config = dict(
    num_hidden_layers=20,
    hidden_size=192,
    n_experts=80,
    experts_per_token=4,
    d_expert=64,
    d_shared_expert=0,
    hidden_act='geglu',
    moe_layers=[1, 2, 3, 4, 5, 6, 7, 8, 9, 10, 11, 12, 13, 14, 15, 16, 17, 18, 19],
    router_score='sigmoid',
    normalize_top_k=True,
    routed_scale=2.0,
    balance_loss=0.00243,
    balance_bias=False,
    init_std_router=0.0299,
    lr_router=0.0013,
    vocab_size=32768,
    norm='rmsnorm',
    norm_eps=1e-06,
    tie_word_embeddings=False,
    optimizer='adamw',
    learning_rate=0.00262,
    beta1=0.9,
    beta2=0.99,
    max_grad_norm=2.0,
    batch_tokens=[131072, 262144],
    max_seq_len=256,
    train_tokens=539700000,
    max_steps=3449,
    dataset='wikipedia_en',
)
Below are experts of layer 14 (counted from 0) of a mixture-of-experts language model. Rows are named router (the router's row for the expert), gate (a neuron's input weights, with its number), up (a neuron's input weights, with its number) and show model dimensions 96-143. Each number is 500 + 40 x the weight over its row's rms, rounded and kept within 0 to 999. Numbers have three digits each.
After each expert's rows: a language model's description of what the expert responds to; "comes after" lists some tokens at least twice as common just before its tokens as in all text. This comes from a sample of Wikipedia text that the model never trained on. Tokens count by the router's weight.

# expert 44
router:454466578539534470497555534471508566517475517475464538503448472574507504532386519522534464509574513440523472516484481508515503475516510442506532
gate0:502490507508515459577457536481537523464421512480480462520488458574597500600423488493548556546488567486534499466485453492447458510532535449493540
up0:456474491533571455567515487484464515501521457463479475505477469507538466493511451561504512475484522491506477439540569508433542516494566465512458
It responds to: The word the, plus periods and commas after name initials in citations and lists, such as N. S. Godfrey, Simpson F.
comes after: " of", ".", " by", " with", " that", " J"

# expert 45
router:453479527508463498455543549437472590497500435506530512498510483498552498526442538506470469508489572449525507589567512545521557417512475468551499
gate0:498443535512481499489451507436479484479509454494578520416522456500493467495482546582494437574485513484527464533564440474538492481555449487520506
up0:464534502509466512517546511530609432494512552530489430499485470496440473501523442493511499433525522532502491491466497495491474564472483526493483
It responds to: Nouns naming competition stages and institutions, such as League, Cup, round, Group, Division, University, often in sports tables and results.
comes after: " |", " on", ":", "|", ";", "0"

# expert 20
router:481430511471500517514513523456523527510529458542503562505431468514476454520370537548550497535468554440481533548501469517507502378490456454536536
gate0:565475477539500396534483463564427549465536561538516478446556423538513564545540532509556525517467489513493508494558525510479397452451526490468528
up0:474549553512456505439504511479462506505458584521521526494548540486482556517534481460551496509503450500498546513415482459522553490449429535510505
It responds to: Given names and name-initial pieces in lists, tables and prose, such as John, David, Kyle, Carl in Carlstad, Bo-jan.
comes after: " |", "-", ":", " by", "|", " and"

# expert 38
router:455494556524497468521550568501509488524484498511469573482503488515485485499379511503504450515519460509570469632468485539493491464499470505562503
gate0:416496483451448463501468528520493490507465530459583527448552518519470500527568480418525483532490488503571484522484485518537471531525492367512512
up0:544465564546527566423506498598472483481481434506447543524507508570512501557481504520508521458511527446517540524486465504443464502483465589492442
It responds to: Field labels and line breaks in infoboxes and lists, especially taxonomy and biography fields, such as Coordinates, Genus, Conservation, Preceded by.
comes after: "-", "20", "19", "\n\n", ":", "|"

# expert 46
router:456445451566525499495507533380533533537507440480541534488521454485489505419458540558522519462479519485490510576534498476541519427498491473494533
gate0:522506463596510464566498488404507500450467544462479525482506449574492486504444593568533516559462535599551495536502466455470499482550479456536529
up0:475532551529480454508499500498492448452465473437501517454544482560490436495478554500518575449497494494459459517475542530560438547463495517485570
It responds to: Short word starts such as F, b, f, and small function words in biographies and lists, such as located, about, in, No.
comes after: ",", ")", "19", "0", "20", "18"

# expert 48
router:512442506531457537536550555502470448536428430524537497433445433514468520475447530594494487564485504422489482575558504526543491455534479487514574
gate0:530472537537469520458500455508512529491508510501524492509520500435475528561530539588482443501471521483454398528519505547476449488556532505478560
up0:479502504499478501467563526505489528568505524420534491586485478485533491502519525513541508482479474510525528494487458492512485525470477485481447
It responds to: First piece of capitalized proper names or rare words, often consonant clusters, such as Ph, Bl, Kh, Sch, Esp, Mal.
comes after: " \"", " of", "-", ":", " (", " and"

# expert 36
router:404440524507414463564533534491485544519468474510517528508548487464541519533481576524454466503491562466545532609446504497478466421497488512439573
gate0:420472516568481514505498478517493464540514453503511419523569468480546396487489543499443436449472542527497503541531575446536518515552530552532563
up0:526466441510447553522507526499506467555441538573532518482514522545506494517538500472544499511470555580457496491481496518488437444429547536446558
It responds to: Nouns after "was the" or "as a" naming positions or relations: member, president, director, Minister, daughter, trustee.
comes after: " was", " as", " the", " is", " a", " were"

# expert 0
router:502461545505445438526562572450420471513459523526553538507506458519495543488449469474514459516509499422549501633523437550498463445535438505489490
gate0:515532425555518482581506541524581466550489497563497512537496553498429523414525477508458501509510561479515509568512526512542508439495501475501495
up0:538469488446534514522495572479486472535443484533460500484482467440403594456523457441451547476523554519501518518520507593578509499519496543431487
It responds to: Digits and number-words in measurements, scores, coordinates and table cells, such as 5.6 km, 6–3, seven, square.
comes after: " ", " (", " +", " a", "′", " −"

# expert 62
router:476464558512478523527550541430551509502473470527557587556519511498523463456432525575512471522509531491569523568536463562480499450524469461473492
gate0:485538431500516512494471454532500528532506507497465452486497456498482511502487529597497530406547522496437466476510509471512490531490504463480500
up0:506523489525500537482500538539472497443527450512520528487519524523471511568487551522521574482447524510441523569471444532426449466425509490532463
It responds to: Adjectives and participles after forms of be, in evaluative or descriptive statements, such as able, important, known, hard, cool.
comes after: " was", " is", " be", " were", " are", " been"

# expert 34
router:466493603497481488551628500494472558514480476520557531473512447463519467555479561507501477521508471463538526594487458455486484497495508493525515
gate0:491513576523431460547608445554474529472476482509613472476522507484503448456562527527582519468470517464537551486573480466533530509451420508562486
up0:496426515570564532519547492468536514538506539514504559454486512521487537472471474475485454501482507566438505486521494488557533541514542455459426
It responds to: Table header and section words such as List, Position, Turnout, Ref, and capital or mid-word pieces like -f in firefighter, abd.
comes after: "==", " (", " |", " \"", "-", "==="

# expert 37
router:465442516462517518525532566408451507569553483517506541492450493506521486475402539515507484512472514518536443582514463564510490405507439469513524
gate0:551575489523482499500528416499474515557554481471489453452482520584481527487522510462468472466479607480507423490615495513468547460511461420424526
up0:507515545460470476517473533536459461559498513532508509520532556440538496499536492469508606532537432508528516453468502553516467553516538563526479
It responds to: The words in, within, throughout, to and the placing something at a location, as in "It is found in Guinea" or "residents in the village".
comes after: " in", " of", " at", " on", " to", " from"

# expert 60
router:504517574491465531486552451345495557517470483456563502519433456532452443551475528526512467487470478469538485602480540496541511513439502485525537
gate0:448477577527526526484476443481529504548474544481525509517503397491461585538499524443486486508479504574497571554506492508506501490480559440490483
up0:498460571520464365522471557461476527545486504483489450515558562504458540448470480490461522555440479515529525461532495487482514508540483553458558
It responds to: Tokens in demographic census prose and statistic tables, such as "Of all households", percentages, °N coordinates, Density, Turnout.
comes after: ".", "%", " |\n", "9", "7", "8"

# expert 42
router:465483545569537507488559532431509523506486510513533516525444458537554483506436535533507422505468540474586502623517456495527448485490461504492561
gate0:605523481495512471575510494542491494484542488442439455498518555480457469376557515440483550530535577495478474501567540487493481406550487512514571
up0:533512469487522495574519497485487573575475511496483493538528524503497472468539517495404523479474489478500522541564493423497472469582433527519466
It responds to: Decimal points inside numbers in election tables (30.3, 3.1), plus ordinary sentence-ending periods and spaces before numbers.
comes after: " |", "1", "6", "0", "2", "|"

# expert 61
router:464487506517474467489520558475514525532526444532492540461491471548475550503470485486557482582543479429539479604530520556525481456523497490485556
gate0:547555469445481472499539490505452476404471501475501459453545526479467524555468502504555482467543477488498486511531483471508499500493479512567523
up0:553492463546499494466463530529486503551523519505489520537453508470508487618466416464465542500493501578451468523462506502447520543554530458449485
It responds to: The, his, her and their before named awards, ranks or institutions, as in "awarded the Queen Elizabeth II Medal"; also infobox colons.
comes after: " of", " in", " for", "\n", " to", " on"

# expert 47
router:463431529486474471517576568490501549492492447550484484454502468509461465465422518506539445527486529434463438590491484461548539478512489528492505
gate0:505483500522470545462496539517441545575521552539450455530466530525491492457448516487539465546530579454405551452511527400461499500530472512502489
up0:503504461488506514468507577468494486511487465494418459500489508460551480539469352484508519534488581472486526497530477477475516538533502524506494
It responds to: Numbers, pipes and punctuation in sports and stats tables and dates, such as 0, 36, and a comma after January 1, plus capitalized line-starting words like Born or Early.
comes after: " ", "–", " New", " T", " =\n\n", "25"

# expert 29
router:468441519490500518466545581446514452498460495516563488478504457501498560475458515514500474502481470443511489562488438518517519441485501456461540
gate0:500469467486546517446553506509466513504454498515511510483592536514579508533430527534464496519410429467515456484508504617466509517492548499470490
up0:473588459490494573508482488520441481514523508518500488435543473487509468511467612515505489498496493491417458533470543550551499490486506464492520
It responds to: Adjectives before nouns after in, the, a, such as early, late, various, military, social, significant, as in the early stages.
comes after: " in", " the", " a", " and", " of", " In"

# expert 17
router:518473571531500494495575553516497470516443478498514558536453479537525539514407504521510492508538467472512501603530478512490458393489456501475522
gate0:470516525517420510472576545459525387478350520510489495498508572494561479560423494508497489520503508471475550523575542478438490446497508518490513
up0:505401544496477467482492520465395514455439476424559452482568511551477543470496472445459541469515538433502474554517531552544528536497508485567459
It responds to: Abstract nouns right after the or a, often followed by of or that, such as fact, efforts, reasons, opinion, possibility; also sentence-initial However.
comes after: " the", " a", "|", " The", "20", " an"

# expert 35
router:479488528486556513482607518444507556483510501537479568495440436487501507491449499567461515514501488507471501541574499509509508421500526538547552
gate0:502454513555499489524455512465512466437506519584509403477411574542455443524525483491570552481490500541543507483508476461524532563571506535454461
up0:563495490563429479473453506477492542438505511532460517541483518495511409503492499521553524481545554634500540469464473467508512520513508525584494
It responds to: Commas and connectives that open clauses (However, because, where, when, although), plus the word after In or On, such as addition, stead, way, and month names.
comes after: "20", "19", " in", " In", "18", "In"

# expert 28
router:489522515453556549493576541477477549523511475511477532497517437476525512484471533511522469541485534459554474604534453513500526452473456488501542
gate0:479398587550549538396561505541486500481498544531471543440495457519516519442539451452512572546463517468496476439506490457538525495569431507538493
up0:528435596529476529520515493415545546587479535548482448487529467490391480478558495520447510528460515475465459475479506483614500557495482502521455
It responds to: Table cell pipes in stats and coordinate tables, and the article a in election phrases like won in a landslide.
comes after: " |\n", " in", "0", "1", " for", " with"

# expert 57
router:432443558494519453509603515493466534499470446483489542499472515483497508496491508519553466489508492477561416589551438510529489466505537490557568
gate0:538473528619520450520580558447495539454496521419556501477583527532492578504536509520451511534543557538476495463541441557492488463437484498490497
up0:492517478521487501546464550506436416490509502470502541562433537495502517503538497499552470505604483431472551508492515519428431541495556562497633
It responds to: Final digits of years after 19 or 20, and opening parentheses after names or titles, such as "(4 March", "83-1", "20-01".
comes after: "20", "19", "18", "17", "00", "16"

# expert 5
router:459418548522484505471524518434471505565497453565458521480451485536529469498458551601553428527545505477504462624491502538514478451513487481473521
gate0:542513437459490543475526455518543514547475473490531526494558467438476566498460423531487565557430468523523475566554484542465567544424439457523499
up0:466529513508496461485499441509462537431508477400504469609443501515525493545565538464451515433527449529540514463465510484482516426502535514460472
It responds to: Sentence- or heading-initial In and On, and dash or dot placeholders in tables such as asteroid lists (MPC, Spacewatch), plus Nominated and Won in award tables.
comes after: " |", ".", ";", ".\n\n", ":", " ("

# expert 32
router:453503558510504492514553583480502568494450479537500498454520472554524495512461531511512467535433492460530536577506458571502494439563460489520520
gate0:485521507464464556498454528531504469521559458450426539481530474568451520513487514558520525576509549505525553539526499533516517516499493512551516
up0:572615544550544481517470541525523499496515366497510506515504485458477542518532465454555545520492553512496535538483449518456525443481525523488493
It responds to: Capitalized common words inside names of wars, awards, media and organizations, such as World, War, Battle, News, Science, Star.
comes after: " the", " The", " of", "'s", " World", "|"

# expert 56
router:421460504495522508499548635463538507515504452471510493529466442539515465530497507528529473496497543448541521629465457525448465516524446474536532
gate0:472530461444439509524457540503525521496510463473494468565469422493560458543428513516513482519521489511474472494476504534455499498505433488446418
up0:464543508420469547561540518464468490545574489499499488477442495413473476486492499563497538412554462479454498486535460568504552489495534481474471
It responds to: The nouns album, film, book after the, and small numbers in track lists, tables and career statistics, such as 5, 33.
comes after: " ", " the", " (", " The", "20", "=="

# expert 53
router:476481521537478420463521526471466492553420462542533571490484471481515498585471505545544469553447486463518444566497474513516464453440495523494526
gate0:510477564503493499508541590515505431568587518552516593438473456475538456452515472492408431467483491467500591486485446477489462492499511538451454
up0:540486514473493429452525498514479454564477521568433479492546522459431539494534503521482485484482470471564501486517470491411499470556527505500494
It responds to: Past participles and event or process nouns after the or was, usually followed by of, in or by, such as development, built, killed, capture.
comes after: " the", " was", " a", "'s", " were", " his"

# expert 59
router:465488534494480510477574539444535527514460486516483513490458478528408494484462507514489525554502470451559490613479482564501455454496514491469496
gate0:500451473458471477473524493488440514548485523573542507524517501464483471497498483530566469538499480517479463511524521513554447567486533572487441
up0:462525454492515592518450542565500544509498508553474488534495516511466502392552504521403504440473534557497474489480505430473466476563525491540497
It responds to: Century digits 19 and 20 starting years, en dashes in year ranges, degree and minute signs in coordinates, and the words after, before, despite.
comes after: " ", "1", " |", " (", "–", "2"

# expert 4
router:450471568541511474537566536498483542457456527479513541436528456505540444523450522546515469519470528442510487537580491522527464512467426529516560
gate0:546515486509595522542419478491479517494520540436513484434515433514460484513562533497593595579521481500432436477587540510524532499482494535557471
up0:417498494515518489555369453523553475545470608525600496557583460525478535599494588535510482498463456455497469472515555457534563487503556549479462
It responds to: Place nouns after "the" in geography articles, such as city, county, village, Alberta, and relative pronouns which, who, that, it.
comes after: " the", ",", " The", "The", " New", " a"